Below are experts of layer 4 (counted from 0) of a mixture-of-experts language model. Rows are named router (the router's row for the expert), gate (a neuron's input weights, with its number), up (a neuron's input weights, with its number), down (a neuron's output weights, with its number) and show model dimensions 0-255. Each number is 128 + 32 x the weight over its row's rms, rounded and kept within 0 to 255. Numbers have three digits each.
After each expert's rows: "comes after" lists some tokens at least twice as common just before its tokens as in all text; "comes before" lists some tokens at least twice as common just after its tokens as in all text. This comes from a sample of Wikipedia text that the model never trained on. Tokens count by the router's weight.

# expert 189
router:112124168180175145164132133147142159156128116136094103192129114153092101159091170099132119118138126169112127173165081103185072106163104141101132171110147181149174109082162078104134182160157149144142144068082084138141111104148174195159118079153101098153112191102107174152159129134140137086122066113095098088152071127107154144104167129180144134155094219116092167105103151144063124160160142102151146122157121052138159085097137153096118131137075157080197146103088122099071113153153098164196135142122121155142165133116143126120109144158104123180063152161139126153149149129193100105163139134132092148076128122139175153128157084133100118097158122072137158105129083147070148103104161163150147124101145062093133146131110189115120093109053120127129094209114189194141107133153144
gate0:126149069111185088175081136129092106122112104123067122183106175179125084129126091153126145134118141141114128059132197087195126114114118088143096152114165126164138096127131166121155125108093107185145113110124135176190103186139195074118114115075145148183151100180139147151120120125154115110047121108165144069181143117159142156122125181104126152148174147156064162080134110133110125131181150064150083107124166110054157117151105122161083143183063141082150139097205147104146097185132125112171146160163117117158130089161136150112121130163155110128137139158132169104137105084153121109163175134132130187154113136132169106135092125134124095071129150158165108145172104152150120082081158150103109131073112079119095146191116046049119128070102067136138132126128114069140099119120162
up0:097089091116128099094155190108103122097138028154119125135125068110110094176131130129153157149073117124099153107153189101103097156149089145130152118140090135139135168134089099158114088128098158175136100076125120074109119122137167151137158130135132104055127098108166147148162159136143125088178105158161125096143083109158150173148168108161121077142122142146085145144119114095129163178152146190137116134130120153233144157110144071159108130100144096113123149137075117065168129152144098143110067059079109097130107163105124076141129130086120185135096165167126156142171136133102062179091163108139114170085141132115109118172158167099118145168171120149085116143170195142115156175191129096122149080177122141068118065090203165139092173052126135095116067170078147127123116138098171
down0:143149160139121108155113144119150130008147139092100076173121166140156162102098138115092118096233108101135087127087121111118101117111178145109076124148175156145145119100162148101174116094178119123110130154113079155155152080142101132175171134160109152151217161118174138115115102129208118135121150150150137109124161192107150119125129113119100097141115097149104127147084096152112079053111151033131087096113132119091152098096109151138175120175130161163150090198117121120088132131135062083121114157110184115164101097094168116137159146124152112138161144138136129108081053157088137128136137072138186146120166135130185057150116097134124116115159133139139187153129178104160130077113076065081142187117166155177137172116142089120185098140122149160116100080127074108111120130099177
comes after: " was", " to", " and", " were", " also", " he"
comes before: " by", " to", " in", " the", " a", " that"

# expert 178
router:104161167135121039161148128190121141115140132147101133176163131141156145140141134076104073084101120193109205143112094164162075117169120100120126121098171144147176134147142139111131209116140122120146142098100158110178117115127164181185138082106164125144081198093140140144130146155167120071129129120126122143148117147103165125124140163110147091113114182134109161166101129159093089172133124126111118132132141089117152152118120156121144155140069174063163085102127101066093091152135110184202101141118107127154107192131108128107116087151111134153098117187077094118098165125137098141111130175120127128075110073168148164142136081109107105082152122114135122076100111104127098036098184149075133082092202066084137075084112136107155087090092166096121145143109197158151135231145119
gate0:104132076140181152176150116124084149127111078172131114157105131135135153169134144148131148030221140150113100066133118077095068073133134078118110171133170074140151124170133089114161138144132107143119127098170079151148115111160126123118151149082092111080178166071195164170149126130092115080058137107126165087105129183143146183158108175107135127137123085118090193121140103088107103143155092102118134095104131068135127130144128158082120109139092158104198117157134172123115124163160147130148124134126124128124180157178112100104122104120127175147113149108102090115191154135142142144156158169150099146146178151089080171156091108116117131065093140162100108090089122184094197148096104096177185129178099097086142170081130102191051090105167137170115180080131137144141174108111141
up0:154143090128126118130108102150144088134150102128158160120065168067102121178157188096059132117156162105127129078134133152087109115145117133139169117157112172099222129123139199125097094086123161140121148106069170191135101091153167131145115099157139077105172154132127129128145131127144165051239133136063103142145083102128157161106127174121142202170099114139117043085135156109052059120139101148081127115129088128089111126141175156102137161093088160095164141131163177143157146182165149150148110129158122148168104134105104154118124121074090165096119127170107178106099073137092136169074129148094157131114142136137135152135163116110128093097116133133108089139129166124157104098140057107098165198158130110162174125110123189058040137175162096157118149119107147136098125125124119
down0:203115134177058177106149122070109157106159128076154173133129119149106105095143078148129128136049080129149171126176087152141122157101142178071119087132080127155141102107136088139146102161164118107149109150143214049067139132116108129102171183096189161110103124090103097106159100141109139165115114156179110166166114171074115074138161089110170102056093122112100119154127129168166184137142160159152139075181160124126122116151137090150096073104076131140129134084107059133161153112139155117078133176104148133081104161164152154119127153124160066148154094091174079147109143133078157079093139055121174112140124119166189114089146106156135166127100118106133146182152111175087135162135170136188098195098098124173082166099143113143157138127132143105158161099148154107146100129126139
comes after: " was", " were", " is", " are", " be", "′"
comes before: " by", " in", " to", " on", " as", "″"

# expert 235
router:195109171128151103150143149188162146143109044098098088189116131136108087132111148108055127122123133153118165088077090139148103142103066095110172164128108153126157075112108157131158114176158136116175098167087096142136093085105129120150143100093116083145130215146111139110122120177122117102083099140140098142142066146134147168150157117138171140133122224162116197188112112142106159162092090116152225091131139145145188109135141142148114115158064139099168129108191137096097125132066173116164117098133126135105073169169121123051144121127088122181104108141110088173119148130234095128131133153122125191103157099120136135112156107112089160124146129112092142115133097119096133118088142182100133136108069070147122079213093167084155073115143150109124095125087134111131130168119130
gate0:150092109134142214166103157150178152106133085175111147148169176142127127134129149163146127118111098137137114114168110137181140099150160080148196136073135084084145155139117179115099141119118126080194102136134097073169144070100113208124164111123162129146102107150114109147192114144058126151174111079159138183138121086136144107083191140072144068114128132145170138121131160154088125105118118115140142082084116117127160106110153139058120134148162120046049109135134133130163156080109140185115094130126042039150102138105102144154101102146164111153115193141095150115120163090117158099144161088095136172136184138153054098135129142087096114128142125129127163097112081162130110108153128083101168064145210157150081149114118160140146100162149102152105129073155147167097096158136068
up0:141158119151170134089096100091169138116156129150132141126089067096075176172150133124088151134131123155114172162158141112159126104153172119122138128094134112118140110104203095108080115112107147097084120078146102094114118055078096133100119114161070099149111085090050084164108158071123102118067088188177091083136160086138116104149098161140143103156156126147057181184144103153082158069127074149140122136090141126126120179100173146141186112153147118208177160142189185144117084154146132131066168106116115082155113119153096090123124098153196125162150076122120115159136118147118133085167159107181116094172146098120101127109175172087119107096120162084116147132162153124084093183157126153162110142139057153161159165147078151117154195116117086103109134144177160162127088174139093
down0:115140122154165115106135199149140136135147127116132076135143103126025153124135051099107134214173137169173118126068106167136119148071076085138103178128138106109128099128134150159112125076142180190091084118125126130134101196091129098091112075135046110043134144114146135067098130100121098153117191121085107110099109160112157086130130168194106147122119148074109150110101103143150179078142108107116188108136113177138082118152096151141085151171163111161159185107118164172109151156149140099139210133123155153083107098093137145141159136132097171131124186080181143134139147163111150171136098158123133186127116103056178114126090141163105118125118121129076109149158210080135090124125091158125139185109112149131104114125138130063093109127124128126190158204129139120136144094107138
comes after: " |", ":", "|", ";", " on", " /"
comes before: " |", ".", "–", "th", ",", "°"

# expert 106
router:158156149091135085085157168121154116137209070123127116208147152129121064090128187140079095118104159131113159158106084157126114160207087136100126211110130148100123146106134087071104207110192161079138173133119134132130086066127152131134154062111117096107061138064169188145170114131176096177099089161122139154170120153074060116169147088098145079105124128094128145109093122200121101153153093146150144149102182151133158077092174145095183142140110142183136110115114068123096105120113106131193107109141162126121111130119179134073124150120078095114135127126122127140107143138101153099149132160143129198098165069130188133151158086156096168186108129124095136118126108137071148126126166176132108124131142093121091093174122175120096113111084172111135135162093154096119131135141175
gate0:141088171095113111125112126144149112122117127162097159156160133151094128112141148183076150152161092138168093096130101097167125100126143079161157156157128120119122128132074131078136124145138142164121129151115126144050085159123116100138074143159120157064176139113115161127101163099137156097070125149167056167168063087152122144148154106094132103148178150094150095142091106195105074118147114134148117088139155129157194174120129130092145086112143145122172135108120157131157069173059123093161114147117064191150089093094166120102184190183134118145113142136097123161117151164112118095057104150151149105171154124099135189132140092135165096110124037123125128105171073116118144127146153138255070093183060118160144129153123114164074105085163169147127095153152123121101117129140058
up0:140141121173101090127169113130134083176101159129108142073136106093135104174145203071152180089143149102138131142101146207079123115151149139125188125173097109113108149156134148177124117162192130144103131185150102129098162188040122132115091108134116156157088116163165156152133152095151098078123114140090142191115157146169094128113129126132138149160154169184119071092148093141099122074140099119063144177084120052143075161106158142096116148116075147122108159103090097163152125136132140127071187117160187110128112137147149102136106074152096132142154070133152165114075110123100180018095119169095178181123110107120118127150158139153132170121182134112120084131148129108175136106056113123138129166094144148150166078121103110087171137100131141155080123097137164096075167194166084
down0:126135075168153163189170149137080180165112130092089086097065144133162119086151119085122175109107104128109184100096180137169086147109160120115095112100141214153124169061193125194108083143106200138125108129124104126127117084139150116195077123112125079134122142144084106139106104138147110161112083152116179136131119149146121072145136083140141135102125151109162145056079084151158149137098119145109097071167126070134139093127129138190167122162097120114130071179168124100151160102076173073160146129138187126126168110129134087133153132112103116217132184091139159167130105087157136104116164102099146145093132108085148124088122129144172167089162158148162091115092176134125061131109170098038083157161124074123110155160131119098161149151152183116101111137117121118142202171136147
comes after: " at", " University", " in", " of", " during", " born"
comes before: " the", " University", " New", " time", " a", " his"

# expert 207
router:134102172138144085090174106154133150164209078098143123187091145148082047145128125100062088099143125187130185136126116139149068115124115168132115099131185160145170172097143168075190158118156163139096183079102116110122114147121199086169175044135146110126042117120136178119086155173149129097088099143087100146144120132113117160129136110171141111132114151083109168113103158144129095126156116139167116092122164131153154120092104185127114131165081102080152121141149104174126132130163076178119123120135110143163055125154137144137127165088105125169102113177127090092148183118187118129079157202143161164133173134106164106100133130134097088154181123127120167143138140108108147125096142131103151118118147085105179051176121158075132040083111168103151120152107184151128129183137101
gate0:135078170113100185162078159121176143066108162099112158095162156143109112144112115059151128126156122090128082103076106095124109111102200130187160165110118165091137069144138105128146141120109097083114182130158166071179140144123128100086144090186167158117168097198125152112124108149144149074079109164132126169139121117182152111151145159120137104083077172123124078072105174086137206128116155105131143088143058128123102109139109184088119105082083109168105137092154106113105129187130130111148120106111088161098137139101148142106064070147139149161212132133119113121152213146146100152129134099083107144109096162156127144131142175143127198157163119049107153168144172113157148133117126127121168179073113118154155091148085177098153056140153119148133093127160141103110132177059146
up0:113141160152181127097156108089113088131067140075120114157093136191101157062132124158172126159084132146150121145171121204121140147128105077106104080121123074109087200107077158149120084065096174104098068131145112150111145106156159137155114163084184101117153084106143063062153151115106133185163118098154113161140128115169142118165199133112149126148162126122116076204160110149172097185114123151112165157120171144111206129115145104182115173187158125106114118109182149107118135109107077133096093192165169163141111110137106145132115146137150080129075111141117171127074100155117111085134143105069128158133113160171134086124141132109095080059098083181109117150157131133139110108128140099148131072140131154143069081161120048150122233115120110166151171120093133133120122119125135
down0:115223113170152124145114114116154148125122091134107146111059100172110090146090130116123177140086106123058127130120115115106167183135107154149114107165110110111146140155113136133147150184119127128057086170132112141194158099218177184161188106115154120125167154105170116101126123125142118111158113131104084143096155156049099107146119137140169187147086076137173096153105155142092184096122157153144129104140148136039141112038132114131146119131109162120088165182135061120145169109113162162089139103157057135165156104145112072103147111111104134159185113163095067197149101095183124040135122091209137145116142121105118106119103103123114129146109134049099126142141096113194153128090071163078103173161103147137152124125160085110131136087105112157135116187112134112106117137128131
comes after: " It", " which", " he", " it", ",", " He"
comes before: " a", " also", " was", " been", " not", " an"

# expert 24
router:126067165187119094056132134162112118180159119159107111202057139142162068099103152155109161150154107150135112157100087155129103095152080135081121135136169164107122076121189133137101113112168113142114149071114163136166074092088159136160116081136087093119057181116105155147116151129197107106068125162096103152069140152154127160168159132153148193171086181108109180101103121177136078101156149101108168138123135110187129167119204155096115117116056115068157136145150156141109130083110174162149128137156115142124074140126137127141157147113101166133120076140174114188126165104147124076110182137127116150096122105111150147153143104175138129081101159099109157162143149147093162099084110127123076132152107075143099046179122197142165167122090138075171081124105119106166099168122116
gate0:126072168175124073164148180148111120154161134032120164151132119123108077107117087162055157092110106143128146130111154142184109111149160124143192183108182137100145102137169110164121073159121090161177117116110090088123070113171220133122172107141060084145147157133177191108114094096100168162141161138127123146051157093136155103094210152125157106108128094098108110124144085155165143153145139178141149124108155162127143110152110127123084090087104169146138142109135128116115138134135153112132070178129067143106125101092105110122131151093153107144180141117129107144138175101106134065158146182130160169188105113193120101146074157151103126093083188114113140085097132059164081114131111070153142107139102164084115072166154090147120136114119119110125162033091113120139131127154179
up0:129166077063081136103136109146163150041076143147211161141188113139154118161168091101157073117140097196082104207134100111115141199150128140153120109145158108076110134132117168101124133135118129094064112135177113122074185090152028092140077081135088128170120111148083121119120189094099127124154089073191081103172140129160135180145082125177067125126116078137126101148093170146120136108168166072131132122101122130024119107135111085157151095154172169110135148074169149150090152138180130141155150087140162107091177134164129131119135146093083168148122101106096112109092131077139182138095094110149137163153130178117057119110123101148160126130174063134115169136145150158131166139143130147186136097072145133141136153108108109099138139121122131160160149108150109124138144134107151
down0:098128186155116139166153079142104149103104120139140140114117152167068110123193093131096113100127107116120132130068106140115131108119081109165149177176134144126128126087096091175174163140191167140154161080118171151167104189137124143120085104204171112140104060093186112144140087108095135189152092140126140077136124154162181097079081054131132135165148113109171151124161077089192109110096074114147187136177152144189112072097089145059098161133123114101193123142099134074070142097076140163110142120134148127172198066142115127108114198154087099080138088118154157122106076116182158128123112111117124053120131151134128114184135137126169133130118070085130103130137152164117073105135117107086072138120137101092167141107143157143120164127101125148149153143164109142152169154073067
comes after: " |", " in", ")", " In", ":", ";"
comes before: " |", " 0", " least", " 1", " 2", "ia"

# expert 141
router:114107110176127132101107107170121141127175131126114049246121105137121085104142102102129156134151162124188081085125086113161130102183078154119133192136078144136118107088125147112146128172101143130107072066110114113136092105078163133102164088155136093070130124102109158149120147118220172101111141156112149128132149157103177146139144155100101115170105242115134174147088160164094093140215113145143179146164146093144182095135152094125107168155098120070093090084151146142098095149152100173142125146187119151187085163113152112158149150120113158164073129169124097202152186079101144118132135108152144113108120091078145119146107092123149129116086118099131103135117113081145147163103172130102105094155097113117134105139144155084164112069065134091178116095120167083154082161160121
gate0:144169123119140089194119128099184077128168122102140142111103159071116133041158070109134137109184112173143136116178162125124121154118125123140168164135139083139089122102070130101176154145113123114073100159083140116171132170086129119140095064121147132084128173123116114119182176117095129126104114092081148065172118160122181154153147142131119120075169105120100140084178112032143131152142116158094096133153141129121142130155132063127126181126100108129076125135145086157127091134112077114175128172181094145126118176202123156144071155097128144123136095130181153101107147061155110092079130102188111084154150092081168116125098075144218135204128129129090098141134164110156132181107113141118136112113123124098080150112136065137148091092134155137197116136084172160108121185173197
up0:104131089094148130143127110125108165096100110120088068208096122177151165082164126133108153114154114137153104070122120139116072224134114166135156155075159155166069119098072162128129172101144130142099099160137145121137121122133149096157113123088224133156134160193116125158157101112128188178166109157108144128203135126104140128112139164150116143155152181118098088107113150106202078129061178124172120162139093100130131079173159081187121171192081121139156162115156104120146152110121120100121078098136094153121180081195104133092099049106134117087129115131147092080129110079152097130101141127137133136153173144077106131129079054105202082161106131178136094133151150116169172144164117124114148099117102129063124094175121122163131065103065130146182102138120154130130111113113160
down0:138182079099083139106125164115125183132154139088133158127123155105145133098144136137158150094113168154134145132168138134115098071125135162115038187184108154107089141053122150150149159173182147146139133172061122135152166134125088113129104131099125069130177231211148149096143080123093077097120082113132128160131128115207127109080139106072072127146107084089106136109138102170139165081135150148105119107114152117106119150133129135084038137132094060087118168140161091138088115166118147146081079135091116134150082159123094144133152151127125114073162145162234127098109127155100121178120117093108097151150101129140123158124155205099180168150123128129103118133191128191122169113090146128071141143132165123140144106107112152073144124169162079125094205130071091128140137128132138
comes after: " |", " 1", " 0", " list", " to", " 2"
comes before: " |", "00", "1", "0", " \"", " UTC"

# expert 133
router:147128141147108103138138124164111121112180043136102133158084140151102125096146120103113092076153135150098159122040120094125118101123090121149152180121191181160107074150173181160185151172150133120154152133116105150189138066126161122114103088097161146136061136097170153123163129163158154085103092149115100124147147124151197150118123156158132066131061110095090133159095116151065105124155099055167152154134165185103182096148155161118135113096118109086136115149090120127165157168117083126122146146158077103160132074149144146079101139087111143140140100175128108196118139086141095121107137132182107187064153081107130117143159117172075116154164118059124160134163113123142134061086116163082108118110155087091153168128083128094110102116122184108151169175095181140158176196178089
gate0:077098158083094103121138095124157161075114075130156072132150157113084163167107079081172129107180090090109183157129115135157128136150109162140109066111118194123167088179161131141109108121179155117096113168149190149144180153082165104113160176123084086096125142144197148160148139148119111127103076109095126163145137120093133152134140182101078091122148118063089122068132087140117097132136111127112139149164155157097165166135148124105063117164112166142138103055131105106197166137130158068122116075133117150153123172101167114137134139159165103130168118133098091109097154095149132102137155140130147120173108083179178067151225164140132171066129110157059145111141124108087090098125103145141130180109136110117165106143161125171160101087077148110156181084089180075125145204135099
up0:134109135117129093199123154168165149142175122161075133097153130152119122138177087139158150109153082093197191132173163118176192138085172128073097122156189124070141099140131141163163077112180145112074053123135104108108124110144102094098141138127115144172144158090122111198174129086098120130178159038099163078074150090108098164182154181119118132166167147074098110094153072199105119132141120032161140120121128099096155177136155107102154052082107133110150167127129112112092118126170118151141045112136113102126091143136142112175127112114086088116143196137085143060170101114177112159127123139117127174159159140118120132177108151139136127143138099107105125120114095138156133058105105157139108124118155141178166105081112107107124108209132183100138143100116136133127161092111117
down0:099107182123122126095164206100133117116083092113101182118160146108152133118147160109059094149152073095193104179111134099131162148099173098141095123075101150095114091148171109117104104118120120154123173138144120141136170117135068150114116155128200144126059172091189163102110097114183145118151121132075084066170161131146174198106043167111096107160142104107109157106142145109143182138079136171165115138128132185157151117109154154153093156135107105082099111097106117090094179101180171089194142151152130151121187098129131125117137205085152171130101129086166168152129116134140101074116143196124180154097101146114121117131117144112124165169116100140199168104133163097095038102113094091099163096090130058143149089082130182122104156135116130169113127171115119139140101157163125
comes after: " ", " 0", " —", "%", ")", "0"
comes before: "\n", " ", " 0", " —", " 1", " 2"

# expert 206
router:092112116149110089143145104127090160132182082170098157129103169122144093147070127116118114084145147157185127126161089135172118141170061139085159108197172166093135097125178120102120215104126137104060117152085126119182110096089171172115120085092154119142076137156109135097095087158139100108123121179124141174124110151110125120139158078095161123120074147153157193136122155188109143118129149128131177139089157139134116140135137115062104159133111126070131114169148072128094103077179113156121136118158049135123109123135148125149144093153108151138098147132147107197155118151126118056110169102153105219124168073171169141182184077109144120151076115050091118165151115163151091151090147097104100149145148080072151123147087171081066096127084123116142115167095139102112151215119118
gate0:121159083147153120102137153099117134135109046154110142112170123113074065082115099164070136085167119114095116184138170169153132105179160147139122141122108200156124142083214131120099174165100126138174149159076113177119152157077125101102118164117158177110122121166133141207183199124096086096146123147149116125129175107107088145076159117144157064099088166167064135150121079136202102182159122169120193169157192131125092086144122106068140130124103132076125127131089141100167145066184139122119123085087158105045138143189103139102082157141128100150064153103117134114117153140152129102143188096132138169133170141135108097135148119104152117122098147134066153118149079151119150099118147121118149054083110086101155112127105142110118091101106125133209138106155157083142141115122138
up0:069080159058167104146113139072153074120174211149120166154148093141125119106168084101179170136139119104074192116144120105097112106098113158140167120106128103128115098109182189060101122203196118166111107110179088127122075139143192150090105099112226125108097143150092126110161124100115152085095092129149138144129087113135164116157150115102131114187156147143069120096121149135079157124141184154102129115154089160186137186129118171096155130143099115114104159093131121092102137123125128107142113100135137163188131143091102141132102111170110124165179081138148152162122097092150169100154101111103166076106095109089133100147105109129073109150174102057061138199142146100177153096162139073127117100088165116153163077146162185088101172161151178166117091123145133154144125160123153
down0:178131123120165099073108127125143080128179132099203078143166108088139116116155113111101114112094190130117230176134172113129079147120170100156153103089142162088112146102104126153164142163148128136155147120083144149125148147122105091218204144112094099124130093121108134122097097194158107143101145158153130096121168164116140113136178154117126156125165128107157139156136087121129170136147151154142147143083136145076061136147114097123083178194127135108086145075079109118129142130146108126113120074146104122141200123106113133095189125108119126079094089181129112150160114089146177138132128156154143093092114113138083161119105135101104082162074162121116178206112151175101025139143108112115143155062145139166067036116120068167108132156094119166098123208121164103115110071140115
comes after: " ", " Al", " P", " U", " Ar", " N"
comes before: "\n", " ", "S", " −", "5", "8"

# expert 44
router:135148121098156080112167170168122170169118104079096097174126158128162109128106131100030125135155129132088196134081108108164096142135090077075156196125133137140174093161138175096159117188181161101161073154078104146158124080109123115110105105125087083117085159140129171139150135149174129107081107158110127157154104181145177191124157125164156120110119189187121193114132116143091126179117045067176213108111190117179129111106166148107090086162036120108181140134131130102163105145117142118101095115165160130129090139166150107088096141139067139130090098169092100149135192118170070126124097129144144145102165092133113099121126115144119156111158138087107133093157112121083116120103149156051117133119098074151141089171123199115140085117112141105121158159086147110127118147135113
gate0:162116164152166080123093104123162140135072096117114112170128160134076127155098113138083056133158173140096131135087082150128120130144113166140074153129083088176104149124149123156083147168138169126174102143090131144171151056116098101152164153101096108196061132168150148166186135189149127133111134118127052135118196101104125177153126141146150091106108180184063148057162084147089074068159103079157115107112223127119150186138162155144104092135079139095100112186128105150161157116130083138204115162130152159129045139131160130092109157157103158125152082190091122108148135113182132120132180134130112138064113096162097170092133096125106133142182149110084095098157129148112133151125114120105161135138126094115133159136060137053095133084135129121117123121115150142140069178133135
up0:134149152122100050089119127109155153163104087119058117161137135160081141107120146132102045103140122143119092172127095146101151140105165137174088200142150153153130136126134116156118139135146171129159154139175130133165145066144104174116150134098162148161084060191147166145192179166083129116109133071152127137095218061117126152117104128110118089081116171191081115151158143122113114074151159109073115128130171127150094133066214183131150158184082119082135134189124144117202125088121123123124117153155127148166095115137117092111100136151064138128178101149113118151149129123147131118073150116119105166091102126158097155135112069136146116103096124128137122130197109196082187095121190094107168131145141118119085135114051108054161131110098160078169129133158135098111093184122130
down0:119129143127116106106144143134134151167086122133138158088087143129095105095094153194139074146173170137125141115139176151156163077148097155140143122115109092206121118086103105120122171141162076073112136144093123152077075144132061101182156110154131115111167121110117145130167169182156174138112130139067116154185140072105091121133073131081173141098098170107167144145118147147123156189055119109155115171150092162138126109145198100105132108135140076123096121117163160110111157086134056137092155110081084155173164128103118141098191109158127095164091117111124111088151095151014140110128143111133093146134147091130160122067107053142054131121126179178169131145114121114110165211140164161089183108115148137176144095219134181113124072133087120131118129142119121176085127112111125
comes after: " |", "|", " (", " on", ":", " January"
comes before: " |", ",", "th", ".", "–", " years"

# expert 86
router:100132153164144149105119119104107163163141081159128080162050132155100149185121132142093169112096149155141143047104144117164119175175048135099141152159160174109176120148141090143127138162151160137150151125065135157139134060098171079137144067127120143125072129148143121158124142200122082143134110124140141137141085069151146186133147119129106104171054141142148173083056117131095127140173104159203122098138205093149166102161178166101158121135070122085163146172097074145121144128094126147106123164175116105110114113164122157090095132118063112099096114169105164134110169083104124113118171148157101236103134084177151173092178108157133146142096127075121125141088102151114157111112104115130135129133121060117145117130140171055093095057083145095117119145107174146131146094133088
gate0:117123133146068089094118127100112128174136157210166174127142121132095117159100115143170092148080142125071156110132128145132137113077132118094115128152084111126124079107119137112157176159157148126128064085081128053113199143142104075155138141120113105110047143149137139207146141078125151220148152135114157135169087172084118158117123079122163115039140124075158147076102159127134120108102105087132104142117114139170119126128142132140115091130126086174175125180169129136182113196091134130148119107164173161106142163174105147196150074153150123131127038107122115093151165086068187127141101144143141146137095142122197110107150138200163178164112170104156064094056134102126137127128131179143175145089118137143099079157171129123100103091087176102134156118169175135131144134122103
up0:192113128172140129093127190078108069075164112181136137146172085062114091113089094126174133146120121071120138096203081124152137094201116136133142126127123149105085159065075113091137159135145131138148125125165095066108155159184138102137161123115124176108125158145152128147170091136110084097088157184102092179087091141118106137122133119110137098110141102169098145097230098121110133148105124153110089131144128147164168159181083168106144093190100138150184116147112119167128132162131150178074092178120153158104184122128102114173057113100169146096180111119150186106124120143105128113153117105115138139101141113150101178136126152135162137104197077147154057182072094161097130157144124176115154170127126140113129115193172063102141119163079167114133091081107099129115151092059122
down0:125145101150135087064146113099109113097137127141132123180117134144063188193127144095056132145050165160147105204092128112099103145103080118099134131121170064097072136128146209158135038101100127141057043089144055132146115113108081134115182151135121111116123117091201105165111109128187108128100163124125116137143129101130157092117152188143127155125136126143144152066115129088167079146120095174108143176118135086111116132116124128137138110191102133112177096184145163109128097088113125125181142148121107105091131161094159104120159160132144126118184116109150141186124129164156159078201127147123102158166085176090113109173078056164215128144105138168155138144111135151131103142144143116091156141101110147093079181107189145103145114089140107122168148177073108108139141150101141
comes after: ",", " However", " due", " that", " along", " year"
comes before: " the", " a", " he", " it", " she", " The"

# expert 201
router:129168156179154151133172123143127125129138097112130084202071104142157100071106147151069151124159172143162154108165111114182091078165086172026052211114086159115098079114177110104132134147146197141108113090125101143119108109115180129103126125097080080165084128120081143120130150168146121114062053115122084124106107123133090160117126109136132135113118229103091148131128127087066131185153130122149196081116099130163127090121159169147169126078096134130160154151157130137052110140151116126090081121125130139122118140171161126124081120131121112161108107140193149151182183159183116114125105138124070189126111119124125141147116110126168149118159116068140153130120115131084171098125080157096114148104113091133149100190094149058133132078073166149154111173098139166139108141087157
gate0:111127083126114099076116070111144089087101174133103168185177098145111133112099070154145200141130086077122120080122143147137114056176160207082014114177149142178148124099131134167122157151187128125118111140090157127139138164123151094157132169156137153127141172118096138172133140131104186080107182141153146147127166146124108140178118089107101116100168183078136104130194108136073147122110169125167088144141140125084135141095134094150160144126104075106130119131101148143115121113081112122079133079175119121104127168167122149138116140103110077044130114138118172119066089121126133110109125108141142133151170163113200123148110098111121114114159123142177085175109144134083144175137113218115125122144176130148228104124129114092178112075141140142175057132128125115177120213111139
up0:138143095166167146174111119189142187141136129133124112065090159151060091111140160126098046159128129121114115123120044093179135180070149063167151143077134134068112133116167080145144100106118068150102132146066152137109163141159161077113100117092149166127072073121130152189160117172180137192126139143105093175156135139071126126084128080140061064140134112124204132157137113107115085225112134118109154094119153135083140158142122160149111111116091145104167128165188156103120140140077120113206093146104120133110133100120182158123127201101139088135121078127116110139138155140095147119107105085130140127143095200166172142123100078183081190144158155108162109160143126126123137135099114087166120103076103146141140193089128153103136141110157113159115145135158101120124091159179130
down0:157128171096051170170124158147056169130160072132119162142200133095121122151094153045161123097104110147107211102134142167184108098169121154073102071111129111125113127096133164088125115134136151115089160148178147109154121134083165135066108147093098128142113076163133144141125128147164103050172140061115218105110126146150162181163140211076180115084179166103137042062101107087105137161146138110146110117119058077127109106165103149133136136135142129169108176094104154115114093166113109144124136112138084107104086119129114105105134100142102133140142114111103145171123151110156144136090128161103110153164145158118098169172146147116215182084161106134094139134120180100103115153154086124123160132111104099135121162114172144193084161073120152132162183174124176141137162140128113
comes after: " the", " The", "The", " his", "==", "'s"
comes before: " of", " was", " also", " is", " are", " were"